python train.py --d_expert=96 --normalize_top_k=true --qk_norm=true --attn_scale=0.125 --init_std_qkv=0.0442 --warmup_steps=50 --decay_shape="linear" --batch_tokens=[32768, 65536]
Below are experts of layer 6 (counted from 0) of a mixture-of-experts language model. Rows are named router (the router's row for the expert), gate (a neuron's input weights, with its number), up (a neuron's input weights, with its number) and show model dimensions 64-95. Each number is 500 + 50 x the weight over its row's rms, rounded and kept within 0 to 999. Numbers have three digits each.
After each expert's rows: "gets" lists some tokens that make up at least twice as much of what it gets as of all text. This comes from a sample of Wikipedia text that the model never trained on. Tokens count by the router's weight.

# expert 4
router:490405464546420511416441565522485576617420494554439502465513508430586411444573510408501392496558
gate0:510469574488482471545445548474542415468453539516468507477476456541568542387435595516508409539570
up0:497464580453470439462366420463497372521509522429467497507537499510552549444507573570509475560553
gate1:503410528528576453506424510516558491500505564494466490388475461457530424557530544484458493438469
up1:465495523472444530498550453496455534469499464466560513542488518542439486470446537511539564505577
gate2:450560419479534582486510463431495549508516408493499441522498507513459509494465466463422479488545
up2:597465502541500477483531515507564514526473513448517565474495404560508505484525523528546547485513
gate3:533457534492433422483498571586437527560468570442593477473503447525547414464415474442513549513536
up3:468499469525482550422486474510590466574458471538423529491496638567561538510565512562543484523467
gate4:524504623533487543478519532447557560658443529489449425434554548543577492576521540499541447496548
up4:439546536488433560487479581509464548547378524458462461454582468531658422515592509512547466495485
gate5:395458431463441546502498460501659576569541498525511544493461472539514497536524556550498470526431
up5:592544541607584454463539581462420472434534519498506454518612550478460528438501457470515562491530
gate6:525475462626518538476471390463541438475484538483557511481511471493454555440524520454534498520587
up6:480480572427489455503540537513460448499524481435471451474490490490543503524511456502475562562403
gate7:449393499479496487626551512362413544529409580561524587530576461483489476483531468512572508434458
up7:453470523437475503589547551410489475545442502533503521584538534522416507591514562439517567479514
gate8:542490575588449479490488540487498521523560558515530519474465608514537437455494468534475506531506
up8:431484471494554497510557499471511465514415483448499570550431490557473548522495490544473544474463
gate9:469584449447539500467548438447583484502471539477552515576436481522440534488515583471534482508462
up9:536368446537489497532503510550400434553437402524456532474553496449535427439474560536408536495537
gate10:438490512472494457452460471499514525502521570371521453466575563520570462545507477464493449492465
up10:450480460462585506529506547485518605371487498528443542452520493577520472555486504479502467515553
gate11:480490508526569463544457534501470441401496497535454548532449538549476483501543450495397559444521
up11:462568421489450518467489416470505567579530518483514530566522462470499484409429503489594491471441
gate12:545510491491526568429561373419422483557524560453500477466496530554567542480519424465432451544530
up12:469504505556504463505512536542484464469500497580599444507567483514469466603343580534519572509452
gate13:532558425518500540502541553561586444469485510430454424503465498486403543489492507509550484524448
up13:491478545481518378519483480396366539560547477637557538516511431527526471526501518519484451522524
gets: "- ", "(", "| ", "\"", "= ", ": "

# expert 16
router:582470528449601539555568477534488503565518436487436465501428356506423396523474528472545547463506
gate0:592440550496465436532534475379533395518502567487499498523492488520476540510385503504580626554473
up0:598564581468427439488548486504519463559436472516534517405498507555488562466362511369514521535501
gate1:479546495430498620509515422485531455539512589511552536473428489545489527456512440532490445473473
up1:507441477518561419511434552482608527468465511497546465604597511492462453497611530479504467583561
gate2:525369523522537432574494424520493515430497577482479499457402475536522425508388527435583542443454
up2:463588484404466516477479552423495531491454488496532557544540504536410569470586444543460537537555
gate3:436470517484528470501442518511557551510573491491593438472452426482446410446544445519507488532438
up3:513499515544472421426482453477447525476481539588384474528535576490565526457533504400515529473509
gate4:588569512519498410502581431498522618612539429494483518520536410455526586532494467494455531522531
up4:539492490488542504556476476449506389525551542587471457501470603540528573518474524497475556436479
gate5:514457485588475408422486501443452475513518562521527581567536502420413542495520502485523517588504
up5:538520541550561456539451463512527506505507422460584547524489518546451518477467508531477456468543
gate6:495537546529493518521506459514488442467454493525534445584608422439545481486551540450466513477484
up6:442482535466451401444512588507502483521504554500552509450443413553406480529456467517381514500546
gate7:511490494508475568410530482494613371542419516513467486499443559585508524521600423484545478604533
up7:429509424489516490443424447544397481478490494506470511491522522487552453488536439535464530613536
gate8:441477518492478538449395564504584472540500516463515499503520502429502435578529464504453491528497
up8:505466560501434565449536545447512438573521488466450529478507525472515606527556457588518410518397
gate9:465595550429444600429521486499455380506487451490509459412426549456472451474414500478490516434554
up9:516539485577540467508479485504499523431484438493488434485461494604502513405605481515581377571597
gate10:519502505401552525581535407481489471530474483524444460464458628507485497409531495506566449453491
up10:448431472463395500479501435564590520539418530491439491554498485444506498519445530570477495527490
gate11:554394487534507534521503483491614421520528542512492514452575495523535504518465490421506576416549
up11:487415504484466535557518572492503543580504498529494479399534505544485379563489516480332551446495
gate12:420521529460535510441491497429516477498492466609545479461430392568524485536556532585478481547561
up12:555423565425506439439530490452439464474363502490533463485469574532567639531499419401543559437430
gate13:500484500491462399478576570468480439498416521460454506445460499497437437447522486519512466522407
up13:533508495403496434530472534523441476556525512480476431427474484392445469467501516429470492465431
gets: "el", "em", "all", "um", "os", "."

# expert 28
router:445467486520422473493544505519546400563566512559528489513481536440515541618463566475396468482553
gate0:435454557522559482429555477385492421523562610514541486560526472404543469612480434531475514589482
up0:519563490507420464458524515543535568451480475531452430437546548537529464422538489453584551464395
gate1:489435500532518445509518507506508377523505543515561514432457538485585458563465585464354600428500
up1:445490470483526429388568540466510484501512450572522437445539472490451470484503523531414513446616
gate2:467558467537416482582525452489401554567461441479584484540531433499485447502522438483517451486542
up2:487556476460462597444495488511407395490479514556505553519532512466510469468480426464480465505538
gate3:577577506389528563435482502466464450477505484530490549537553459531500517499549489515453539479518
up3:424461545561474538579528488505510524471472514513477498446413442445520539507600449541524502499481
gate4:544426563454456601537530482511581465591420454438535506539488567479556535462518508490472573481487
up4:565485468529414529494565507536550577529545429458548550521522511615534497491412454427451417441435
gate5:454536506503525516395439440423554430585449482512517506565537459502588522503404525377502526553494
up5:502560606536508458542481464392575453626454453479500563601528493518437488509449507458479529614503
gate6:545533475440510510403608524525598400515537395474546484487533563582523540414480454409469522473433
up6:456513511525397504528522616435437490486495445465501452485505542576473477457507385465568489545520
gate7:464525519460371615514475541505494509549400415493527603474491513535547460523536489654498475570567
up7:491548474497504400495545614483574431537448559512449502513500513535501582525540432389569518405503
gate8:512480522468454435530478496500647494427553427399534513470486541516567483501528522436474451510550
up8:510569360458551552511464520418518469525516455458476497534519510474507536447517449467484478461460
gate9:536471513498499453560548469445560441467467534406494467506557404533415497488587516503448510424570
up9:486478495458515426497418595480500529515453567531435575448584536425617384513456482502463496491420
gate10:550513444560497523542459464456517424508503499532461462438443530531459450574565630480525523520491
up10:523514412461509456580506507493443465456607501558493574500402519496390447518477611440483480608542
gate11:549478497470414456389473444534577485466437514453425456464486454575536461556459505523430426403463
up11:498498508507488487451487473520526488478529587486463418519510464540531477409433421517486510451524
gate12:479437494599489498548510490484554491550549539507471527536527436492516476472459492534547444530583
up12:431539584515430440523408511533419539481446473393554519451435504461492497515448452499499516384525
gate13:428553495543428486505506627419524502410597520466548552423504470559511504472515567515412545499468
up13:570486528469523446527477555581422501561466422493502485515518607474469562487569458563546617452544
gets: "c", "p", "t", "f", "al", "ar"

# expert 22
router:570461456556503455507444553549385523494453500490607513469581524563429526600501520456503503501424
gate0:523456542488473525537489551504504465583482458485549427552413543483445481479421389611487516539433
up0:515573476539542583457445491457574513543604453576467516450493464419512453453552451569516427460495
gate1:555366532485476525458489476456551597402574436525454501531555578486487457426483516611473519506548
up1:410625491477501403489527542490378508513477427543578558542435549430484466422517541512517529525511
gate2:569431511481482498446534617480457509488504448668457494509497424595509481452408471571543558507540
up2:486512428465529523497451477519480561524597475516573483399559477476484543465507583476494428493519
gate3:561419449546534440515470507496578422559543613463452423537522516492544453596556424449533483536500
up3:482566497504418532439533491532513504491425371498496544465470554555450525506393534513513610485497
gate4:523492476496562552481443476500431425487432565470487413515558521488614455532412476477561444465544
up4:551496557558494565513474521453471569458490512413536460498556541530492364610453614399498598451462
gate5:536503460516475397482465495548423471520502580488432445520561528466511414540520515431484547446543
up5:454470521476449417491486555506459487469521478500460509505555476441527448473512469424464424525586
gate6:567454417406530513505454572368454501509514450538522484401390525443582510451466579489520498504515
up6:548491464433512579476414514439445463494522382519544466396406465376563470503438513479564478496540
gate7:575462552525481466530530470541526441562393485490509525477487480491514510497406513543552542498521
up7:492535504517503516403512450488551576504433443557445530427477512482452496482461525575436496460445
gate8:474550470533537548491543474512507551579424474532635468523440434531544587472569519503463482503560
up8:460508588530494465418463450521441521453503543501492467524537573487433454527521498498432520514432
gate9:426507564506504485513436504558486472571519525426506551483448463476432583571642477579512486459440
up9:471498530474465514480407525596512495511509496432481595470566493532464607555596478616608528561446
gate10:536509535442568435551469461525507428482433547482493532449488410487548430561589559540540574567478
up10:520525474526525525480571472465499474436488472503515538485479443512541538466406484554553470546524
gate11:482451479446507456429461476482505587472526548531519530565549515439508382442505472475476621493422
up11:529511443560541508483459535570484440484523489496488512523546513574428588479529471516568484550492
gate12:480476476616456561472497466486538503514541488510482504583501467485531456508470440454416412605527
up12:442493522508463537489442500424485552496413480586450569595604457494516487472485560421521501505593
gate13:514472419430430557518514461530485409507417484472570535420488471457554462486446530415487432550514
up13:500560578610464432465476607482532501470476532486477468466522541535505603520563490531566515464484
gets: "| ", ": ", "; ", ". ", "°", "′"

# expert 3
router:532530585454514447535461467471425544369556486531474487550538470543494541524515471522597521468498
gate0:452557495550469516452465461508467447532566432508467473480535524456565417380527555609541455537462
up0:549402503539492518557428486429494511442516614466523575496505608526472574530449460380476541460480
gate1:489385549460497532492499624488506573494384422530493470560490479412466532430537453490483518488474
up1:495515447525508433588524453513435484528550450520509398543448553527575409470585558499489488433507
gate2:530484390437479493579514548543461507431513426519463483469458499527481542597527513537437393517438
up2:496534449543468552632509526553508547483553415476491535477566425594551487583535481481397398488452
gate3:491448494466542507467493510525537552551453518477429504540546642561522448503421544527556488450508
up3:470551420529483470350501413523499495473479456459515499493426391568471505519612511453469465450400
gate4:552575461490479498541508520460479491428523489481539507453439443381488463549466502434555548467483
up4:435580482528486516457485448446478396474578470521535546452540435493550609499493493552561461506461
gate5:456497549547512444510435557498578481538545569355526501459477528545582508496551493523534515387462
up5:550551515515484504413424581491534509590533398492498481546593522476509520416494512468546582449540
gate6:531493494441409462536481512465524537455615460514450595515501502532517512486479483431469462478461
up6:535431559490412472559583499494488517455497450394519474491425448527579494447460452500525550512503
gate7:554424554492394507485419468469544525490510528573470469487498541652554456467442528397477471497485
up7:497440509447502613544531476514538506534386519530531461485528633540583468472502502488464424467393
gate8:504506510507546499480579545507597496542541512501473557508481482532545485495477488492639411549523
up8:510373510502513467451611564480531528551414496495479561482433515573477504539453493528587387501476
gate9:543491529576492427537413490477483479471427411514532489376430528539517513534509455534539517466448
up9:474510495538515524443615549549504439487558497551387474483472447512484499532483497557533577517546
gate10:473469615492590499520519507527559508468476479470553431448510527478503500496551568528559465545490
up10:447483599452525484502507442530511579546501456410557459465529447460462574557480517489530523474433
gate11:536607583573550534545563534475552506558384527469516419408446476494487459484498534488498493448579
up11:428387530508411483498512496507442525559546462557474562479464554548496497451451456431441648466429
gate12:504426561573516446572457562465430486396596479452532453453473570444457416553468569597448517504479
up12:504447492514488472634520532574512474494462453564493517597498542467483523501546507440393459423424
gate13:522593482544490480533570535487432467452582451546412539538469432481444454487513418537483510517468
up13:497557501513574503465586600543541453516468468482514441530514445529453423446442501521491467485520
gets: " ", "0 ", "1 ", "2 ", "3 ", ") "

# expert 12
router:413466532547462414511427518600517554407512522472498513489534510398554482473457436606543534458567
gate0:457508515560390411526497559471524526510511577543526391525484531429523529460529460526514410584609
up0:539507540555447455466560480497531504541522417547437559531396447562547527453479581432573612592531
gate1:497431582477508510432543541493507494469421491508500559534455428461504511469554455626518505489554
up1:496482514519521392592566509604512540488459466486498493487391553447462439513456501520498403500534
gate2:499460531521578459513538485559558419422484525468448452565489490384459497541536443502456553477502
up2:459536487458492565542525490462489474618582504573589400535466603530579464506496631437545493486415
gate3:403418538488482426548617533491548466491450465476538462466496494512445467425484449529464427526442
up3:486608469430414519495506514468535507538489547472433510581444560506494424446537447429617461493481
gate4:529494517515501460573595480571496541548507509520516458545590545508459349587542508464499512431646
up4:459405534434399466514509476525592545496498469453546524606537472470509502499484513543510515469497
gate5:417514497511631435513482393446518525489464521476520538467498463487486498511488473546508479484562
up5:492574488487503540400464554560501541419456494419540490491446538497567464435477423489466540525512
gate6:439535480522417504482468517534554533497442492556562500468547472553542524430506484535544487478532
up6:468534556538416405428481516575421493450453436534523480418509581587534561463596511535546588430552
gate7:455476481492412458549473437563472471491486517573487441527573510536537504453520512509457585484533
up7:482486491392527539431518501417522581500448479485524477436426443497442512537450447547562469558501
gate8:477546457508462493541467454494487554565545430454528540536566544581422507430419477493450569517567
up8:537491477427577517494495505521490498426522539513476437469477518460548408510496359446514550517559
gate9:531552521494437410522558392466589513436430483483547428459473561519462430422486495509583581471565
up9:543471529504442396556509490484569518445538405506579440482481563440510477462495467569522561495567
gate10:403453522434582503543533429494587451493470500544407538501518497509467608500422435538477521551555
up10:464500528636480460532433504516512560586402468507507523564510553494501470508526549430537523512475
gate11:402534430410506470455453492564582445482450477551457529535540450448606478439526410563449545438457
up11:539470540519561542587516471474504500486474527568531476477518575533423465543411567433522549445603
gate12:503546474522601470527606526472427519518476495524462552377479503557416498465533551530449586581534
up12:450495497544531465486465463528535494535515542445561460552548545403574494601539421424511454574524
gate13:445477581433473474435635500482561452471455497426511485504481467593516548496516504432558485440473
up13:497537514437560508451415405566478543638502565558520517474580529465521507499431480425548509451571
gets: "b", "w", "B", "sp", "tr", "W"

# expert 29
router:534533498527503550445477538552533508556569502445468493506486550587616531464469502518524506518559
gate0:505477523538464446521466515593523463449527500547452550542548575576559504554515459460501559488409
up0:468548526506446468507553448553447577435521445477541564497467512479571540504349456477535571449390
gate1:460483582502435451548511579503539519468510403561429488457514558472581475496508468521563521498462
up1:488477457433559542510499519471422449503543444479467494391493508535464509459514500529543441406537
gate2:402491414542576427459511554516519538482486524477548530525538405475500540476548465390362423492562
up2:519460596477496575472510450532442587487477466492517429422478537516499517449564515518585549515559
gate3:315521539516475530522579526618479412499415475560492501453480475502551478549482469467576487489526
up3:429519455467515559553547544507498467396508550464464543514498459485510521566604390494598390490541
gate4:478495421517433503503506392514532584505574467488472463467502441536579464499435472537589492478499
up4:438560537500506506561559524450483444462447492513468407386482519437493480545465509600460443492541
gate5:556412542487511408530515471476562494533481529377472554512500459439453433455481550488500587490450
up5:454542545534570549481497498461438534537477482507455466529398494560447518532399552534414444531528
gate6:611518539492489466484578503466538495521511610505503504493501499473503458531455509591448467488459
up6:483525469535521475584443567467494488372484556512599583516448496553555520574491528505575537485423
gate7:574451489466444577548505453538586481470481557501430489596480517478551510505625480425495464416486
up7:473448595543557519580429509466493463494519522530449538467505534549586567524521443577485481537575
gate8:546438543451457498529491438438469344509451503469461565574493499442543576490513488463429493508558
up8:473472555562478419440524482458529656492421487460480485499483554410491497472496417489584566507450
gate9:498512449496394457461574533501513449488545502558489496596534670495552487430497474507548592594489
up9:502487480438530544492483503479478435456378491498447516540506553576548429512508535433580517577461
gate10:538437524520457507449623548491536524629549436446514541491550586513497504468369483495548615480462
up10:541572580548502502593490502442506494474526471573454392492514494492552445505537513506488428503521
gate11:493421511457495479487434445466570461491500464502492493471531540533488478378504485434427444526491
up11:499550487631421419495411477448498479529435504456496544500519486455514578566490509581492495505455
gate12:507516545480562542441428486442540418501534489518451485504525559529502364566564540500539514525562
up12:543449511557532553459497557547452540546548445436541517488551440483529535494546463572539522542394
gate13:507472477424494475520507486427455464552512439536392413425523527544513577494460489562543474487525
up13:447450441545532420480467572522512515522459452580444467496455473469569501516504561455511529528561
gets: " ", "op", "ro", "se", "dr", "="

# expert 10
router:462367464498561427506498486551493396463583503428447523444532540526540555573562515424505437514501
gate0:387473562413487481512577456542534502428512505477541494577574537455521456470558527510533555539407
up0:492529457474514532459563557428448417546468496552440543465453451468465463525514531429487467574484
gate1:490510493437492509626549521509591448512463538508528493507472483528454562571494461417417503453410
up1:439607581495591575612544477505541497517455450510546605480468477505473470558537541471486485491461
gate2:573501472501501498400523456495475452494462482448513504548493567586579497470463505512479511531580
up2:474415488486502569513497422454526453480485518577446544558537595425464438542541518527417579561505
gate3:426467587529412442513489453484529566523584501492509416418560600589521526552474571467507409495564
up3:461502444516449411492546469418550611502385489494478470480527483459509471464426551503489547545412
gate4:576614494461539527475512604593472454491459513577419530557487525470490506505525500423503524502479
up4:514513541482411507548566496538390552509551537465548475356517514534478489575486569521523478420540
gate5:528509473461467403534503519517485466440432525459475587437509481509559485537505476538513391416434
up5:466511497488539473555469630544416378485472503521543555569461421432493509518531500366543514530523
gate6:505655493550385514543546560514504549483491580485457426441513511463521538552479589465537510442543
up6:498559459381518608510520552450476474485469464402432453620559452511525568550501505513470518445510
gate7:525549502569492491486423480531538586492491539507482460454595586493515451592402455489499452533457
up7:448443517481460436513527600531448479497610508431461507458520457379539486528544483550521479469542
gate8:437526536449489413560560499521508543506485536499538493512559500431437368543537437418472422507553
up8:488535522493476519577474610472493425557527504502421510540431465501550457464528537580513467462542
gate9:499498495509563480496371476497596541538447519508390516637435529528468451453499491449559493515496
up9:503567435427425559543483568508496559525550506587632511466467569484509494564468518600495433503543
gate10:567498445557577490561438508556500459578554453463515438427504527514475433524423490451415454556497
up10:513542514455500490586543451563472597592491489487497454510594501499519498593499462538492457551521
gate11:414432468572532557444557554511592492492434587554623595505568537447493586485467467542513448503438
up11:541557503459515414608525526465501427454499526431401521474506473468520430442421400613392476464488
gate12:514502481598469519602452513578509482436450468406492456484541485452482531529616593537546507460433
up12:573459516468501567538524543511575529527543529576511569526575475531502493460423442461424483487415
gate13:468411521473469480498561534476502428584420511507460488426515592465503568494440533503463410545446
up13:505511480453498600453502544414526590500540486601567568577507441548524478399535489491428527462504
gets: "was ", "is ", "as ", "he ", "were ", "ti"

# expert 21
router:496538528535500547500535511462560440470494499572407389582420463534456525495528514440527590464381
gate0:553500419512454506494530409467466537486591480561573478518458560505503505483435514500514544515412
up0:411495443552615529555552510458537483478464502509511588497460531454539524481525386422535539487531
gate1:452542558458534428522410546547572436548442619451496465472485416494611501564502502532561520450468
up1:499491472479548352549419424526527401487448595469473460596412422476541558565532486502547506459486
gate2:392526528488550475505580589469496524440532424493485363501557488495453469491474550538556546495466
up2:460505481535489477530545479456507626408485433439486516467588420512486484500613420551512498532543
gate3:489354518554431620406516584563508454489552562497495441485534476565527542439496585517543540507556
up3:523527446465530458476453456449467554527477520528501495520462504488493463439437511613409539521601
gate4:430431543558536537495569538487478422580532496487502448483456507562589563486530466541462485465457
up4:468434596550496493488531534520424462568584520447511394487480422436551507463516539546498521428506
gate5:480499485527484496447466410383479507495597558432490516433443507515463429458434528481488469545392
up5:413473460516517458574553544546495529461532506504610446491560532511536532505586475541459473463549
gate6:531472541499505541525476446495520438538424533506555507586479479515472446478550489454522591499548
up6:509549334503537520531540498477435593465610547557439500456486456494475517511558466588547442446564
gate7:479501524564491550497458559463554457471528527508514477429569508550513515441580501606548463567458
up7:433467431483497544421385514472547441472429560543510441624488503519596464544552414606484475484445
gate8:560480504512498444420599562556467462571496453425528559527530549474568505499471553530435568481490
up8:535514544527514540454445442508543455445447477455489478607536521470489481531511536639496596506506
gate9:481454489559513397492542478519491458463562529471541496526512481449470447475462521409528515573456
up9:480447466435503555505504476517588599504468473547428595535513417515597519494480424572435503548526
gate10:546497415568490497465539466539507464557503580513455477535424580576454509494482553495543552487397
up10:544523475456429546466599526480514572423489401520565515397430481509614459554564526541436571524536
gate11:470463456495540440544573578438520522430506616512514490474533421454502444432574456527521545493536
up11:483519486460555543491556484513450432545546466478497584443472412458584577464369374468410435497559
gate12:427454538470482457463484551489573507550531577479541482578461574480435540468478539522534572489522
up12:435485541531457421549502507457593526491485593454457520546509516465460528433449394485434521524514
gate13:422560514437460377534465443426584408481483474520593509457565545552471484530439514473557547570436
up13:491575557479488444594450452456500424467492455496538560445583546601441479578427575465547468521524
gets: "an", "es", "er", ")", "on", "ers"

# expert 2
router:521579526515544520558446428445534543567463515510587447567431519424540556576526443451510521496419
gate0:532415582466537590533536493504536452521499509489611541509464496560542562456550385569662499547523
up0:475498475468527486509471450486476441454593520418535515592521412462510485356570386512484454472511
gate1:456517543425444503500587438453552533534496439489563608492579408592436549493471480496574431511588
up1:505524505524567486427424554577549434495540482608456407457480494482503461509424560452458472524499
gate2:475411488498456468487512579450530531548532428531539524451416526479446676498539558569515575489445
up2:476482519518504440481508406467520605412454496496468506592451492505495645439536561573442518483488
gate3:392452484478473516450620553506642483505536489502483501483485588484526471482529483572470521524510
up3:492513555554506580454495490560431495579477535554503567556452462522504484460464539465514418462561
gate4:473540531495482542510566601408518477536509561474442474557567557520477473497520456537504518497478
up4:539527537498511676485513542437555516452452513479454461470510564474511535480502533607540437501500
gate5:474436465474482590541487430484577475613495547403504472475507457520596507533506517436506562407498
up5:464413516566575590473429517443582513459495525542593419598513471429467458535491482537412472492590
gate6:504548532567509536439572471366525465492487506534512455520510515513465599500557481400483484395418
up6:534441508473577512505531548489472492565491467487495553437385529604563492503490451532534535538419
gate7:511513569585432462581482560358544412552552547506412469524584500479554535450518427525538487541462
up7:516461540608548459492423551530630558497492484515494582489562465545463489572411521474501467423578
gate8:531498471477479580482452491566509476523439585478504482532517527429531476527463503507526537457469
up8:474438523510560414507479497485508495467488513528613526425504615504472522494508554498470541512570
gate9:549391481544520471478551468513556502514432550479511449360512512463465511513485483507489541550543
up9:505481535452454507495471539548499430527515546462500450466531426505544462587540440476449423546527
gate10:501495412475450468530386525539501491540419470507456470501437533422531472537536551419469515513453
up10:481473599507564471456512496543482527450419553552509478514522425559505439437460368481520530457578
gate11:479350532638535510481592430489425459617440507526548425539484490509476451468485484485518481533450
up11:549464475513486501467387530495463513494508500610583501531591399481436483455467554518463529430429
gate12:586465520447481472505539515426477411602527462474440479520495442431567549472494439451436515419479
up12:511452498444474518501404467536493534462528521452492539407504534601487564548537557565481416454516
gate13:538458498426384462515560552467513561453432529489488476426458517527537443484504432390501408472491
up13:518553501548550493430434415560373434534665458493460481452483491489467532503514560511517506479550
gets: "|", "i", "==", "o", "===", "om"

# expert 24
router:434565573543517459547550528505634496604466466454508545502473552573499418545493526563553514515528
gate0:502411452429553511514456468482545496505486451453508504522521528551570555533431589549523498476379
up0:570536546472548477421530545475377542498552492468529509442462579504492480500568556411513496495448
gate1:557507500521583504498433537443501455540441525503558560557385548491497525519543582534513480485497
up1:458502520486523437574497459448472460579469536567526499536447536445504514577464570629562433533431
gate2:550490520425494527551550472505417522533466509596465460543435430500460465427526503543422385574440
up2:425466418473473537543487440515467535583571522474577522496532473427489513501465536539515530536464
gate3:491559479549489463544547519465543488591418396500473483493517497491550501531548584590501447470456
up3:517547501507487532464478494440555482609401492407446562489550467439543419568485552588468507387477
gate4:585561572512504525461488530550402538537480471485525569546435566581515503456533430523510529489509
up4:421558498436483484550505579514456457565484378539526482462516508436410418456516464563566492587486
gate5:415523541597501472404491566480387500504423544482560541482450394500480510496510454534505478485488
up5:475557580458539493508413570469569405477496568459509463539502435538537545485574515507509463516549
gate6:457450520556544436538534498475655477522437510514435523496511528498508372558442543459505510532440
up6:587456468563512449421485564560532440495482507561425520517549525454494425450519453579513515405443
gate7:543588481516547442463546542537457472482425503521574548506418541497533395461552571576486401491455
up7:567525417611403514567431598479577444495566558508535546487501438510455499531448538511508473493551
gate8:546470562520523404506552478390558525552501499592471477448442554528498480562543506481504446546539
up8:512505605550480450492467386440549416673529549486522500473520531507532491489489566536481536447541
gate9:468420457582452544496466578601392542532476546491481504449513449519450467479523610540461415523480
up9:473466407598532566465439545456522497418583498525490470487464434543535339489545458536447493494442
gate10:457550454494475454431527371488586525527475563547517551491429475461499492465532486556492431496597
up10:475473535481460540501428554530452521502507430458521527469517519569459446492418484434495577544420
gate11:490430514520477560479504511490536470454527458530491501539442420567532455518597524513575567464521
up11:489411522493458479456472439521492530544494541522568532477493552443445494494503391403421526593478
gate12:464509524453506591464494550559472602526479474509549487560511540541555494520381518462400508580410
up12:568549438473503519464507462486581558530499482547476595439477530530509449532397546406436516523474
gate13:460459590500489483538467444514498437595428516469547535516498464468455524570514576476502484523557
up13:504479583526519482535542513559550522478461591513517560507470375528426506539570481528538547516442
gets: "s", "m", "re", "in", "d", "er"

# expert 25
router:595543474524477444547512545473555568498538570514423572520504493559515547429492522581567505453427
gate0:477512480450474474540475392394419506529456520549493540542472479438491481465423534516443436585496
up0:483530402504526503552453513476484575429566412442493373478514567502541475447487503488527561538436
gate1:477418529525508515459509458500521456509582539471537450517504441394588445428404459530543526498469
up1:496613604425536469532595499473536526453499487522436427414504529528486527374454436500464500495539
gate2:411515489510503486556568477387521485540432511537541583473454483495571503560522448533538438471458
up2:497415494493527567465584477440518431479494523510509582525453547522514459495451577510510480492506
gate3:574576456462466554439561520517505424639500460443503527454561517464531476416454539439536475507500
up3:487486551503512517522469554552558453419455597484428532533472496545506522601582473452437494456416
gate4:481563482438462454460464482493484558576502541518476492451518388561545504473508568462460478519479
up4:458445526534590378528534506565460419575581461463462510496549485474608489533475521522531533600517
gate5:409399476422459416513529560549566551371545543562521505451497487520551473430531418514531517535524
up5:509445416615502506476467538487483509401554501493503561535401422535579481509518527546583495459421
gate6:528464560503480452480462491511538600552508551560478565557544480508493479399437547549484639501433
up6:500508422475520569475441382516419415461544499537523500471455483497407475497548491490568383500511
gate7:525507585557524479644498467433479490535452378497326491500473488512479526498525383429536509446471
up7:509492446476566535552523498465482485513544458466472513547535576453517537444478363402485475492454
gate8:530531455476559468521456455459582514592487573503459445494519465543519468552547449599562501538550
up8:501530551490618462452552406362475563506514506461510464526541484445504541455479460554488436487472
gate9:470477487492400456530519527508419530553474415452564572441603512534603434423556506529469546562499
up9:497498528529635470445539369526494516516507568589418473551437486474440535517509505572622502540592
gate10:499453572401454455533553587552504490472528474544500408475513536565504524503428502507541340513487
up10:503498550470443522423434533434583490561625540532614485538498467571468488547499497525572495536512
gate11:505473502423594471510488438563534458545462502593547519449527529605452490457426543456451590556505
up11:451541522487549487520438467533521556534566493512460556564528478566537486506424515476506484554411
gate12:483609507519509476541540536422616488522545600465500522487462475477543509495568468538541459545568
up12:470476477485491471547473500469560508443540561551493411508514480449495501574448564530543470455523
gate13:556410458463459510540529424505541529457575408517584500550558528478494472459531585537542500611448
up13:455499541486572486476511481403437470539528486554581475499446542437482518594523431503476489448574
gets: "ad", "g", "y", "ay", "ch", "ter"